Below are experts of layer 9 (counted from 0) of a mixture-of-experts language model. Rows are named router (the router's row for the expert), gate (a neuron's input weights, with its number), up (a neuron's input weights, with its number), down (a neuron's output weights, with its number) and show model dimensions 112-223. Each number is 128 + 32 x the weight over its row's rms, rounded and kept within 0 to 255.
Before each expert's rows: "raises" lists some tokens whose logits its average output raises strongly, later layers aside. This comes from a sample of Wikipedia text that the model never trained on.

# expert 42
raises: " (", " ", " in", ".", ",", " and"
router [127 186  99  72 150 148 120 145  43 148 182 151  98  83 122 113 187  88  99 155 130  90 117 123 145 207 179 102 155 163  93 137  94 145 103 122 178 134  96 128 139 162  86 113 146 159 113 166 132 177 181 123 118 150 164 196 143  91  87 124 118 128 113  96 178 146 125 132 106 117 180 143 116  80 113 126 103 163 141  99 105 116 130 114 129 119  81  99 112 106 100 165 139 201  69 103  98 101 120 112 158 143 155 157 162 115 137 147 142 114 126 117]
gate0 [157 147 132 104 151  78  94  22  66 141 146 132 121 109 126 114 124 130 150 128  97  97 132 125  77 140 155  75 132 147 130 152 120 119  85 171 146 118  15 161 145 148 128 125 134 136 110 113 108  87 122 103 177 109  93 125 148  93 125 147 130 114 143 146 135  85 161 157 130 118 150 112  83 120 142 119 130 180 117  93  95 148 142 125 157 146 102 128  65 162  96 100  50 146 172 137 153 130 103 137 157 142 145 150 139 151 129  88 114 105 135  90]
up0 [116 131  77 164  54 138 134 147 233  97 131 102 153 139 111 132 164 107 144 130  89 159 102 148 107 163 118 224 103  58 105 129 108 153 173 139 118 116 188 145  75 107 116 124  91 100 104 130 110  89  95 151 162 149 111 126 107 139 115 142  81 150  89 134 106 135 114 131 137 118 150 178 129 189 128 217  97 126 128  85 117 129 123 143 145 118  94  63 169 186 110 140 125  90 156  73  91 108 149 114  87 143 123 114 153 153 120 150 118 129 120 164]
down0 [194  99 156 129 148  88 142  39 123 135 130 159 117 121 129 182 128 155 161 103  54 139  96 107 133 130 134 133 115 115 173 148 112  81  84 119  96  93 109  96 130 166 133  96 123 105 115  98 128 112 107 116 162  86 131 162 123  97 179 140 109 119 155 148 164  96 112 120 130 162 102 184 189 136 189  88 156 153 142 120 102 167  86 134 149 103 117 114  56 170 129 157 131 114 158 158 174 162  94 142  95 100 127 140  93 155 143  87  73  67  90  89]

# expert 46
raises: ",", " in", " as", " on", " with", " and"
router [ 94  92 107 113 120 183 141 154  92 100 137 163  66 112 113  98 129 171 142 111  89 104 129  91 156 234 166 197 159 147  99 154 168 178 124 158 162 120  71  71  91 136 116 105 131  94 140 157 119 126 138 115 197 112 163 109 168 143  75 138 118 130 135 129 109 122  92 121 109 140 175  57 125 102 124 188 153 137  76 114 121 123 127  89 115 132 143 148  94 169 103 149  83 136 158  92 155 149 165 123  69 152 172  96 167  94 163 156 170 167 175  77]
gate0 [113 142 146  96 122 107 187 103 154  95 151 117 149 148 182 139 185 186  92 125  96 133  94 137 137 142 141 113 112  69  68  67 120 125 130 122 127  79  88  97 105 164 142 127 122 186 108 101  86 113  69 169 115 122 101 114 138 157 148 186  70 159 115 179 159  72 103 162  99 158 129  90 100 125 104 102 114  90 163 135 125 181 168 112 196 142 137 122 143 139 166 121 147 107 192 114 120 102 149 172 169 157 137 120 132 111  24 174  88 135  73 149]
up0 [170 178 171 118 118 144 198 160 162 135 120 145  81 106 123 118  65 163 105 187 137 123  67 177  68 185 150 137 111 144 155 118 165  83  57 153 143 170 111  54 106 167 112 127 150  91 174 123 129 104 122 117  59 163 126 104 141 137 164 156 152 190 136 121 115 141 122 155 130 167  96  79 158 102 127 215 111 188  60  91 123  96 144 133 177  56 117 174 144  98 148 153 102 133 124 177 115 104 133 116 122  80  84  97 114 152 156 145 154 166 169 149]
down0 [ 86 115 167 134 152 142 136 123 155 147 117 110  59 126 155 119 119 114 146 170 138  95 137 166 151 142 152 108 129 148 174 161 170 146  49 110 165 144  80 118  79 165 109 188 145 122 139 167 124  95 135  86 102 157 145 134 105 104 135 158 154 128 115 156 153 200 123 177 141 118 104 101  65 122 230 118 103  81 113  98 131 102 120  69 193 136 125 159 145  97 138 175 110  54  85 128 128 110 159  85 102 147 127 155 138  97  88 150 107 161 129 185]

# expert 31
raises: " of", " and", " the", " in", ",", " ("
router [135 130 185 113 161 110 108 117 138 104 182 177 129 136 126 120 129 121 101 168 150 162  74 157 139 156 122  81  98 150  99  90 137 151  84  68 101 153 130 151 102 169 133 102 117  57 167 105 119  95 173 141 123 137 102 200 159 104 135 133 168 168 132 139 117 106 183 134 124  95 108 203  96 175 185 150 157  64 191 160 149 150 116  87  97 160 152 131 123 163 145  93 138 121 114 162 186 158 151 151 150 130  90 131 115 144 140 122 135  85 118 104]
gate0 [134 102  98 112 138  83 131  99 155 129 148 127 143 122 162  94 169 116 135  77 149 122 167 146 186  95 107 118 115 105 141 157  75 165 116 118 158  97 162 119 161  54 108 114 121  82  49 109 121 105 137 143 100 125  95 153 109 141  44 132 102 147 107 115 167 133  96 193  97  93 112 111 114 123 119 108 179  93 172 156  92 120  88 162 120  99 144 189 177 143 114  80 151 174 119  71 136  83 164  79  88  69 175 133 157 177 159 127  46 171 142 139]
up0 [130 153 116  83 105 101 191  74 164 185 152  92 170 168 145 138  85  82  98  98 176 113 128 178 139  54 132  77 120 139 100  92 124  91 175 132 113 137 104 119 141 158  81 134 161 165 130 181 121 135 174 153 185 117 111 140 184 136 168 143 136 105 124 121 142 151  94 134 133 140 170 211 106 148 110 128  96 132 171 172 121 154 121 129  96 156 193 122 146 135  90 137 114  93 160 146 143 147 150 149 194 169 164  79 153 130 106  59  89 128  63 104]
down0 [145 135  85 125 181  99 127  41 154 100 164  98 119 111 114 158 138 119 124  92 139 132 151 120 111 111 118 158 153 180 132 129 140 122 168 103 114 153  72 113  43 168  89 173 123 117  99 189  99  51 129 155 118 125 117 158 134 147 187 142 177  82 118 125 184 115  92 118 107 113 144  95 115  97  83 100 164 182 112 112 111 137 111 107 131 138  97  65 121 128  90 147 190  70 113 144 170 152 106 210 116 137  96 156 110 153 100 157 131 183 118 129]

# expert 48
raises: " and", " of", " ", " in", " C"
router [176 116 105  65 106  93 127 131 139 130 189 155 193 163  96 112 107 111 115  89  92 164 106 136 149 176 101 157 174  83 122 145 121 130 180  69  92 129 145  73 130  65 162 122  43 147  54  94 145 161  85 144 166 170 168 109 132  98 135 108 168  62 122  89 156 158 139 185 134 124 130  97 114 138 143 171 162 169 103 132 153 159 162  91 167 192 107 185 131 124 118 131 161 112  70 161  57 118 171 166 141 105  95 106 169 160  94 166  87 157 169 102]
gate0 [ 73 183 146 126 132 149 210 134  79 145 126 109 132 144 153 154  62 149 123 115 134 144 157 106 142 176 140  86 150 165 150 123 104 118 126 101 130 111 108  92 158 150 132 138  69 122 118  88  76 127 188 120 137 175 128  99  31 104 130 167 111 136  97 120 126 123 130 138 161 137  77 134 152 116  90 119 108 126 161  82 125 158  99 204 101 102 134  66 156 100 144 228 135 155  95 110 119 141 102 114 126 189  76 129 105 132 150 103 147 150 123 137]
up0 [ 53 172 190 120 120 167 143 130  69 139 172 131 121 115 142 149  83 152 104 101 107 168 159 110 137 154 161 107 157 154 163 132  90 153 158  70 127 119 129 118 151 157 140 153  29 135 123 124  63 133 164 119 172 148  91 115  47  96 148 150  94 137 122 119 154 101 118 160 173 146 100 150 144 113  99 103 156 134 132  70  94 151 109 195 111 139 149  86 144 117 129 203  86 115  87 108 106 128 123 109 109 183 103 136  92 138 114 111 132 115 156 135]
down0 [165 168 145 142 153 112 160 131 128 171 102 120 142 157 120 130 117 149  86 160 118  86 114 127 108 135 118 163 128 132 115 106 168  87 110  73 137 116 145 129 108  62 136 181 125 140 170 121  54 154 136 192 122 104 122 156 170 117 116 142 147 104 165 126 156 158 116 138 178 142 125 223 100  92 134 140 101 130 105 104 160 143 110 156 143 153 134 133 129  89 135 150 122  91 177 105 115 162 146 120 119 145 193  39 106 104 112 112  84 144 126 133]

# expert 54
raises: " the", " and", " which", " as", " a", " such"
router [105  74 120 100 133  98 150 159 105 148 167 115 146 109 110 121  66 119  99 148  99 189 179 103  85 111  89 107 120 148 133 165 141 147 102 107 150 142 135 116  86 149  64 118 151  93 132 128  57  92 116 170 157 101  95  98 171 159  75 162 150 165 120  88 132 170 114 123 112 118 117  66  90 107  77  72  47 185 173 136  33  45 166 105 131 100 137 169 121 172 154 113 162 156 159 125 133 140 138 167 153 141 130 170 165  99 129 118 156 149 178 168]
gate0 [ 50 167  96 130 126 146 185 136 100 202 120  97 161 135 108 108 159 121 144 116 156 139 142 108 149 109 124 154 196 107  94  73 106 141 134 137  99 135  74 144 152  93 147 162 133  38 157 116 114  52 107 134  88 123 143 121 132  88 141 175 141 157 103  71 118 142 134 155 161 187  81  83 144  55 162  66 113 112 100  91 114 109 135  84 102 155  94 164 152 176 182 121 118 146 135 169  87  85  81 126 174 113 134  77 165 123 112 107 156 167 145 159]
up0 [ 97 172 123 119 143 128 157 102  96 207 130  56 204 124 121 101 131 126 153 183 149 205 143 123 112  89 162 112 146 101  95  58 100 132 122 106 102 128  52 125 112 121 132 164 153  70 134 115 108 107  80  88 105 131 137 130  95  52 106 174 128 128 108  50 147 150 126 168 118 185  76  65 109  72 114 102 104  81 128 100  97  70 109 115  96 150  76 157 166 165 144 119 151 142 139 173 120 110 116 113 150  71 202 139 141  99  93 159 123 190 117 196]
down0 [207 137  71  81 148  80  95  92 211  93 100 137 152 128 113  83 165  62 141  70 165  92 140 100 126 180 115 122 131 131 165 200 135 191 139  57 178 177 114  96  78 129 115 118  92 109 165 103 133 167  76 111 131 123 132 100 144 120 122 143 152 132 140 108 145 130 149 166 101  68 158 150  46 155 110 176 173 178 145 139 176 135 154 119 142 113 162 138 117 129 169 158 121  81 145  64 157 115 132 104 121 109  95 154 117 121 134 129 134 215 124 116]

# expert 34
raises: "-", " and", "|", ",", "==", "==="
router [ 85  91 102  97 114  85 160 207  90  90 135 104  98 154  99 125 162 123 172 183 119 137 125 129 150 113  85  63  74  88  53 111 139 100 164 162 163 159 133 142 127 149  66  99  69 120 181 125 153 112 119 149 179 102 117 121 132  98  96 155  59 151 157  84 153 166 127 101  83  99 162 139 157 121 225  59 190 165  79 188 146 107 129 173  98  83 103  98 175 108 103 121 159  91 138 144 145 107 127 127  63 155 181 129 101 133 111 112 147 138  91  92]
gate0 [159 129 167  87  94 124 120 174 117 193  85  92 159 164 116 180 115 127 160 133 132 120 191 130 138  58 142 102 127 159 144 120 108  99  72  71 110  77 101 120 140 127 109  39  67 153 147  96 166  82  85 120 100  71 116 126 148 166 144 113 121 133 112  90 105 123 162  72  93 132 161 139 114 153 179 133 166 101 133  79 183 129 129 113 148  97  67 168 151  11 108 143 155 181 133  73  74 131 157 145 113 170 127 130 140 144 158 145  97 116  94 156]
up0 [106 151 182  96 102 144  88 182 137 158 132 139 173 164 112 153 100 158 187 126 171  99 171 109 101  92 135 117 147 118 149 108 101 157 103 116 142 122 113 146 144 137  90  46  96 123 157 102 145  93  93 120  79  93 149 137 195 172 184 134 107 123 142  80 122 115 176  61 132 118 168 114 127 133 162 125 141 104 104 129 171 105 128 128 160  97  87 189 154  63 115 153 161 172 122  74  85 112 141 117 143 132 121 136 182 142 168 160  29 134 152 149]
down0 [121  86  85 101 128 155 158  82 165  93 123 132 181 167 160 137 192  99 142 145 144  64 148  59 142 104 155 144 140 121 111 119 124 172  77 161 139 149 143  80 108 173  90  99 123 133 131 152 167 171 140 121 142 125 149 125 120 149 156 133 111 148 136  39 158 178 151 124 110 162 151 141 170 181  79 183 136  72 117 142 171 133 106 110  95  92 124 129 100 123 171  56 120  92 128 134 125  92 144 166  92 158 117 123 146 150 113  91 193 108 141 125]

# expert 63
raises: "lin", "d", "ed"
router [145  97 165 167  67 148 153 162  98 100 111 155  81  71 181 137 128 142 140 148 135  93 165 140 145 130 107 121  94  91 126 143 149 119 128 173 150 133 146 117 134 126  69 143 105 152 135 186  80 116  77 134 134  97 133  73 121 130 134 150 138  77 130 141  86 187 137 122  99 116 141 169 160 127 144 131 134 121  81 173 121  90 123 109 101 144 103 165 151 146 126 111 136  81 124 167 115 121 156  56 110 157 216 144 160 100 131 143 156 146 165 151]
gate0 [132  91 169 129 169 130 150 174 118 150 145 111 149  79 137 183  88 124 105 152 129  38 161 177 130  93 166 168 118  95  28 124 123 101  94  87 166 122 140 110 170  71 115 186  84  80 189 113 114 123 121 102 156  99 184 177 160 107 116 143 116 128 108 161 123 114 122 142 106 133 172 201 140 148 124 176 111 141 112 146 160 131 126 131 127 123 154 160  78 100 125 144 168  89  89  60 146 179 134 105 128 105 188 147 121  81 131 129  76 140 159 197]
up0 [129 112 121 162 182  97 142 176 138 168 109  83 110  73 121 111 135 178 138  97  68  78 147 194 107 103 104  99  78 144 123  81 127 177 179 107 142 123 131 131  90 165 129 104 126  87 152 133 150  95 151 115 126 128 196 128 148 112  99 151  93 137 136 111 152 130 109 108 115 132 127 186 110 161 108 111 153  95 132  78 177 118 143  83 134  77 132 163 152 150 128 232 137 150 117 138  93 115 173  83  89 149 168 117 128 101 100  83 142 104  99 138]
down0 [106 103 130  92 136 161  91 121 139 136 172 133 134 158  98 108 140 180 112 129 126 138 146  99 166 128 158 119 120 155 192 108 169 121 111 170 114 138 168  77 131 124  94 100 142  56 144 143  64  96  79 138 102 194 127 136 106  53 169 113 117 153 143  76 124 147  68 155 136  62 108  92 110 127 123 134 128 105 114 160  84 186 163 142 153 136 126 104 175 108 152 187 156  92 116 168 131 121 127 120 129 147  77 133 140  74  94 125 211  86 122  77]

# expert 52
raises: " the", " a", " this", " its", " an", " their"
router [145  94 156 160 100  77 138 169 169 105 186 123  88 139 100 140 176 140 121 114 166  92 108 101 141 118  94 117  99 133 142 129 119 144 135 140 109 168 143  82 111 147  94 129 143  95 159  98 189 118 135 108 128 106 100 149 174 106 103 122  84 142  58 112 135 132 148 108 137  78 178 101 130  95  78 142  68 137 137 128  84 165 165 116 106 122 125 138 116 104 131  78 121 150 122  71 171  90  80 137 120 195 191 156 164 115 131 110 150 168 157 107]
gate0 [ 93  89 149 143 168 157 105 156  75 159 144 117 129 106 115 118  51  56 149  68  81 114 133 120 131  93 161 124  96  90 136  77 131  63 135 120 139 144 113 100 164 117 183 131 117  35 107 156 108  86 168 101 158 118 102 129 123 110 159 115 133  94 119 163 121 109 109  92 153 152 115 139 107 203  93 146 130 100 116  97  79  87 136 150 125  93 105 123 149 161  71 107 205 122 107 141 196 125 122 183 102 133  94 124 112 147 132 133 105 159 100 164]
up0 [222 131  88 134 124 126 156 106 141 150 158 144  96 194 110 147 122 137  88 145 127 144 129 134 150 131 155 173 118 147 144 147 152 152 150 157 126 122 113 172  97 166  76 100  96 154 120 159  81 151 173 145 130  87 167 120  99 132  97  95  70 112 173 120 129 154 153 110  81 138 147 112 117  70 129 154 150 119 186  75 133 147 108 122 122 168 176 108 136  84 190  55 124 167 104 129  68 167 102 123  96 130 170 147 127 192 112 130 193 104 172 132]
down0 [154 179 134 173 151  85 124 117 156 124 134 147 105  86 106 143  83 147 176 126 112 209  74 106 124 130 137 116 140 124  97 102  92  90 123 116 100 116 165 184 140 179 112 154 108 110 110  96 105 140 117 168  53 172 118 109 129 120 138  76 192 107 152 151 147 104  81  55 130  90 131  60 146 187 145 166 101 132 110 137 119 121 181  96 183  84 102  69 134 133 109 103 107 110 180 145  92  89 117 125 112 151  77  91 110 120 145 162  99 105 105 121]

# expert 61
raises: "ural", "ear", "ister", "ious", "ial", "ative"
router [176 102 121  87  73 129 150 133  96 113 125 168 110 120 116  89 103  99 134 158 145 128 161 124 178 171 131 115 102 110  97 164 161 127 172 158 140 151 121 121 128 145 114  90  90 117 111 200  68 167  59 112 179 128 116  91 134 118 124 157 184 137 144 139 112 138 179 135 122 142 172 123 117 185 158 164 143 125  84 151 132  98 137 134 142 109 124 167 138 105 167 156 172 102  83 117 126  84 136 144  96 151 162 153 155 131  92 129 147 131 148 149]
gate0 [138  95  88 100 143 123 131 210 112  82 150 131 130  92 171 124  89 114  97 146  87 183 129 151 113 122  96 128  98 202 151 150 122 108 196  72 120 135  67 115 136 111 157 136 130 134 139 154 129 144  92 154 136  94  94 144  85 141  86 166 123 122 189 113 148 147 103 217 115  65 166 103 147 170 122 173 151 180 135 151 152 125  88 209 111 146  75 104 152  98 138 127 142 119 148 172  88 101 105 135 137  69  96 131 177  89 128 160  61 123 125 192]
up0 [139 140 156 173 128 144 118  95 154 118 125 142 123 152  86 150 118 110 129 141 149  82  93  91 134 142 161 106 119  79  61 161 158 150 123 156 122 131 180 142 131 169 110 147 122 126  53 118 116 200 161 109 105 161 129 120 142  93 132 122 129 123 120 166 109 131 137  39 116 192 129 121 153  67 132 112  81  47  79 139 110 132 154  52 167  94 181 139 140  88 155 150  87 186 139 112 157 180 180 110 100 127 166 139 103 189 135 105 194 130 120 131]
down0 [153 109 181 108  45 116 102 142 142 125 133  89 147 149  96 129 126  68 122 119 162 115 115 145 160 125  85 133 126 148 128 185 166 131 166 205 126  86  83 125 110 127 127 155 127 132 177 137 180 192 137 111 106 114 149  77  69  95  96  64 130 157 124 141 124 176 177 129 131  75 110 158 142  96 187  75 154 132 101 144 143 115 132 125 105 125 150 127 134 129 111  99 148 160  82 124 102 106 140 124  90 100 120 105 103 131 142 158 114 140 161 108]

# expert 50
raises: " is", " also", " has", " the", " was", " had"
router [137  81 102  70 134 116 162 140 170 115 135 161 186 145 113 114 166 150 160  90 119 127 119 113 157 106 104 127  67 125 105 169 111 153 106 101 111  82 159  95  65  97 139  72 127 118 137 192 144 104 187 149 139 148 114  97 122 177 175  78 142 154 164  58  81 146 156 159  91 118  82  91  71 141  80 103 133 156 150  82  89 162 163  76 177 107  66 149 110 189 106 133 122 112 114  95 147 126  85 126 122 153 204  64 127 105  70 156  84 156 136 138]
gate0 [117 139 203  80 165 173 165 114 145 131 137 147 139 119 114 109 185 213 138 160 124 105 107 126 125 127 166 126  87 200  93  92 142 167 172 126 148  96 165 102  75 106 106 115 110 116 121 178 161 116 107 126 168 161 106  99 117  82 130 170 156  93 101 109 179 124  95 106 110 119 182 101 147  73  85  94 117 149 150  76 102  89 141 129 159 123  72  86 128 127  66 102 144 124 152 124 148 137 133 119 170 122 137 140 143 123  70 113 115 125 113 146]
up0 [ 98 162  95 157 109  87 121 164  94 134 100 143  91 129 136 147 155  87 151 132 167 162 112 108 171 139 161 127 140  95 133 148 182  78  96 171  85 208 139 125  68 161 130 127  96 109 132 182 116 134  68 166  52 137 161 119 156 177 148 124 153  88 149 148  58 178 180 158 158 155 136 162 134 170 154 104 130 126  72 115 145  69 155 113 112 115 170 181 127 159 199 132 109 104 167 147  90 113 153 173 120 127 162 135 107 171 153 149 138 144 181 114]
down0 [176 131 122  94 165 127 107 142 115 143 161  72 178 154 137 145 132 129  57  62 174  93 167 133 118  64 123 180 148 193  88 161 140 131 182  89 236  84 113 146 143 105 148 174 119 128 106 136 118  95 130 143 175  71 113 111 151  65 170 128 123 146  62 127 161 108 132 148 170  96 167 133 164 126  74 121 129 115 108 120 173 151 142 135 131 143 119  86 148 122  64 124 162 151  76 121 151 139 170 164 152 129 155 157 158 158 110 157  99  64 125 161]

# expert 4
raises: ",", " and", " for", " in", " at", " or"
router [ 76 112 135 109 100 148 139 136 126 133 151 106  98 102 190 146 149 166 133 164 137  93 182 102  87 137 175 188 192 171 186 146 153 172 156  83 108 167  49 150 176 188 115 112 149  77  90 145 104 128 138 190 103 145 169 134 146 111  93 122 140 102 105 103 139 157 133 176  86 181 153 214  95  91 181  69 121 146 199 137  99 165 138 139 165 164 167 118 117 123  98 124 135 121 152  94 149 131 149 157 155 169  98 157 120 136 160 132 160 117 122 181]
gate0 [101 148 100  85 156 148 134 181  85 158 125 102 154 122 163 185 171  94 132 119 119 108 186 160 130 100 151 164 198 137 190 146 119 181 191 110 165 127 108 136 123 109 193 111 137 155  64 127 122  89 142 112 157 178 157 139  91 169  95 118 122 110 162  95 101 115 191 171 120 163 128 153 116 177 137 115  73 163 132 107 188 107 194 144 102 111 127 134 123 120 104 120 112 157 127  97 119  64  85  98 133 150  90 109 142 166 140 147 149  97 176 139]
up0 [133 159 127 145 102 131 105 173  98 146 105 110 141  68 126 183 150 121 113 154 136 121 164 164 135  97 156 190 191 114 142 175 131 165 201  72 171 184  98 146 133 158 146  85  95 140  81 160 136  44 129 144 171 193 197 168  72  97 107 108 108 138  79 111 104 114 140 185 125 199 100 153 140 101 158 113 116 153 109  97 171 149 176 189 141 135 160 126  90 126 162 180 108 120 123 113 137 116 125 132 151 137 121 106 166 178  97 113 101 130 146  98]
down0 [142 141 166 106  68  87 112 115 109  65 136 162  93 162 119 100 137  91  80 146 115  96  64 151  95  99 111 102  97 180 121  67 103  93 123 159 132 129 152 178  83 166  91 110 142 119  43 135 124 154 110 124 111 116 155  74 131 166 163 179 129 140 104 175 119 130  86 110  92 119 147  85 128 118 130 175 163 133 112 144 150  78  11  77 101  93 156 160 165 172 156 128 148 154  99 156 108 167 161 120 135  68 140 206 157 104 107 139  78  60 152 126]

# expert 60
raises: " In", " The", " As", " It", " He", " On"
router [103  76 117 118  77 100 136 182 157  37 100 158 135 114 106  95  92 146 101 154 118 161 163  91 123  59  86 131  77 113 142 124 144 171 160 131 132 135 158 109 189 104 131 148 145 101 181 106  91 112  88 108 154 147 138  80 118 103 138 189 107 126 112  89 158 155 118 104  87  74 156 175  90 134 117 167 150 135  57 149 114 155 167  75 117 117 128 166 134 142 139 130 157 105 115  92  69 128 151  81 158 176 161 171 167 134 112 179 117 143 183 133]
gate0 [112  86 106  94 151  95 117 137  78 169 167 102 142 134 114 144 152 128 110 147 130 111 130 138 145 198  78  86 160 136 159 156 108 139 101 123 129  36 139 136 142 130 129 133 134 132  91 101 152  72 110 180 175 117  92 107 151 121 170 174 132 163 133 123 118  66  94  94 122 126 135 141 127 202 126 162 165 184  91  94 119  95 129 173 142 140 113 142  78 147 103 117  72 130 142 157 134 132 104 104 138  78 194 173 112  35 108 110  83 145 182 135]
up0 [141 182 109 137 160 129 156 129  98 105 140 101  92 111 179 158 142 135 188 119  94 169 108  91 179 102 145 171  92 165 160 107 149 105 134 154 169 125 135 159 126 133 180 124 126 112 155 149 157 177 190  93 122 153 176 160 140 115  76 111 136 113 156 148 168  93 142 134  88 149 137 146 107  96  90 152  81 140 100 168 133 171 143  69 145 189 128 117 144 140 161 136 196 146 149 169 129 123 131 151 124 144 162  74  97 171 101 146 129 107  98  44]
down0 [142 138 165 127 194 150 135 112  94  93  96  88 119 107 150 189 141 128  88 141 113 186  93 108  98 109 113 134 126 205 164 129 129 146 124 173 138 146 143 255 104  98 139 119  84 101 109 130 167 116 143 127 100 146 124 139 146 100 124 159 113 168 135 108 139 103 148 116 155 144 171 121 190 171  86 141 108 115 106 178 153 141  74 106  51 177 109 107 126 110  90 146 139 145 196 169 109 187 124 122 147 114 134 122  66  84  99 124  26 152 175 128]

# expert 6
raises: "s", "a", "L", "B", "in", "M"
router [133 129 104 117 170 166 128 123 119 114 102 154 122  84 153 153 173 122 157 188 155 186 179 194 105 169  62 122 205 108 148 140 154 136 122 176 137 178 180 183  87 144  83 117 151  93 109 112 135  95  98  98 162 125 105  96 120 109  76 176 128 161 169  96 153 145  87 137 116 122  68  93 124 132  95 166 107 141 123 102 149 115  87 155 125 106 122 138 128 167 105  87 111 143 122 160 173  74  84 202 142  16 136 167 133 123 158 151 151 136 127 110]
gate0 [ 93 136 108  99 124 104  67 109 145 164 146 114 119 137  40 166 134  74  82  90 138  92 132 170 131 193  79 109 105  79  79 112 131 139 166  95 168  97 117 117 189 111 137 136 100 166 142 137  97 109 160 121 193 102 149 115 125 135 161 144 102 129  58 130 112 113 141 165 133 156 141  95 181 148 173 123 127 160 128  93 119 114 119 128 102 155  58 143 130 204 134 138  94 162 103 101 160 147  86 159 129 106 144 106 144 171 133 110  99 190 107 115]
up0 [122 113 102 123 107 125 117 103 147 127 138 148 147 169 139 141 113  93 149 131 163 122 154 136 155 147 127 127 127 130 113  89 166 135 144  59 121 122 153 131 161 103  72 125  86 149 138 108 128 120 101 113 100 142 123  71 151 148 125 160 104 132 120 156 152 144  79 152 125 117 158 139 191 148 133 160  72 130 192 128 209 179 119 128  49 166 130 133 111 165 190 141 140 168 147 164 180  96 132 154 173 106 137 170  68 129 208 162 133 159 108 130]
down0 [ 97 147  70 159 166 193  90 148 117 166 144 146 135 139  82 122 152 126 158 165  88 125 205 152 154 146 162 145  73 130 157 158 126 100 128  24 161  96 126  96 152 104 109 116  81 204 147 109 137 136 109 120 131 122 110 111  86 137 157  73  94 143 151  87 116 109 159  74 150  85  47 160  77 123 112 117 146 122 113 117 121 142 185 145 181 137  92 155 114 156 178 166 110 169  43 106 103 166 103  97 106 164 138 117 108 171 124 116  53 143 169 156]

# expert 28
raises: ".", "2", "1", " whom"
router [116 135 108 127 131 103 117 101  71 117 174 104  91 153  98  76 104 160 125 121 168 104 113 138 148 154 144 127  97  73 121  88  87 101 134 203  88 121 153 153 146 144  71 127  85 106 183  96 164 124 107 153 110 139 122 149  96 150 153 142  94 162 151 132 160  51  91  73 164  69 149 175 182 147 145 140 155 125 115 119  97 128  76 142 111 140 128  96 129  80 125 117 121 214 172 129 130  72 166 159 162 110 111 154 162 167 112 145  87 120  77 115]
gate0 [163  73 113  60  59 147 153 165 178 127 130 105 128 147 149 192  89 117 119 142 173  73 119 161 124 129 131 160  95 166 163 126 147 150 125 139 133  13 168  67 178 119 134  75 226 118 146 110 136 113 207 130 156 161 124 130 105 165 161 167  83 123  97 143 122 161 123  77 125 119 102  74 138  90 147  76 139 100 198 107 121 138 151 134 189 110 124 140  91 114 135 136 132 117 105 105  72 143 149 147 166 113 137 153 139 114 137 130  86 108 108 157]
up0 [188 102  80 121 113 147 131 110 140 139 122 114  90 132 167 183 158 145  81 196  88  58  45 126 115 108 155 164  83 184 148 152 145 125 161 120 107  51 152 107 184 124 137 116 199 118 156 122 111 113 196 169 204 200 135 107 108 181 168 142  78 144 125  72 136  65 129  60  93  79 114  87 158 127 145 194  72 102 169 119 111 120 144 150 136 142 139 168 124  92 149 127  93 117 109  85  75 151 149 153 163 158  98 114 118 110 107  95 113 121 118 151]
down0 [108  83  89 159  77 102 131 139 101 108 155 151  96 158 167 109  95 111  90 138 167 155 110 101 139  82 103 135 137 182 134 164 118  96 102 144 164  81 119 147 115  83 141 130 120 147 115 127 156 186 128 148 159 151 119 150 127 195  99 151 130 108 133 137 106 103 148 126 143 127 109  87 105  69 100 140 119  77 122 111  75 148 131 164  85  72 139 119 128 126 115 193 134 177 135 119 166  92 150 124 154 105 211 119 121  88  87 141  78 153 157 100]

# expert 11
raises: "The", "==", "In", "===", "On", "From"
router [131  84 139 145 140 111 165 138 183  42 127 177 117 103 118 114 134 159 134 191 116 159 154  94 160  76 114 114 119  80 143 117  83 156 129 189 151 124 148 127 144 141 127 126 132 102 156 100  82 115  94 132 147 130 143  68 125  89 123 183 162 139 170 130 147 172 117 138 105 110 152 206 119 146 161 141 164 189  34 189 130 145 140 134 101 101 176 149 117 131 156 135 168  68 101 136 121 112  98 150 151 142 190 112 163 140 148 152 152 154 150  92]
gate0 [178  67  60  90 166 146 155 109 122 145 125 111 161 104  90 126 176 133 127 151 158 135 138 192 169 165 109 131 143 153  90 114 114 104  95 182 164 169  97 168 148  83 200 123  88  90  96 139  82 126 127  93 117  86 107 140 110 103  95 163 123 112  96 109 121 140  72 142 114 131 141 125 127 172 145 195 147 124 173 136 113 109 237 140 142 114 118 131 135 188 134 125 174 138 124 126  48 171 154 156 140 131 113 103 122  92 152 116  73 113 149 195]
up0 [104 148 167  72 173  58 125 111 138 164 118  76 107 119 143 138  93  80 171 129 147 138  60 100 220  83 121 143 181 194 149 153 110 106 200 125 106 179 128 101  88 140 117 110 192 147 125 154  77 176 177  76 134 106  83 167 140 114 156 108 198 101  79 106 133 123 134 125  83 145 111  93 104  83 130 144 106 132  92 145  86 125 179 111 124 126 145 171 120  80 101 109 166 125 146 121 136 175 137 140 144 130  93 136 123 106  98 112 156 150  87 144]
down0 [117  88  99 129 147 173  99 138 107 157 136 160  82 104 155  83 121  72 117 175 110  84 117 123  98 168 163 147  99 124 140 155 166 151 119 124  66 196 104 160  94 160 115  83  49  95 112 130 135 154 131 110 140  99 138 110 128 130 101 220 124 148 157 101 135 179 143 123  87 144 162 148 128 107 138 145  38 161 106 120 170  88 119 120 150 117 115 122 121 123 106 151  91 178  98 152 155 115 120 187  73 123 116 100 110 106 103 104  77 148 108 146]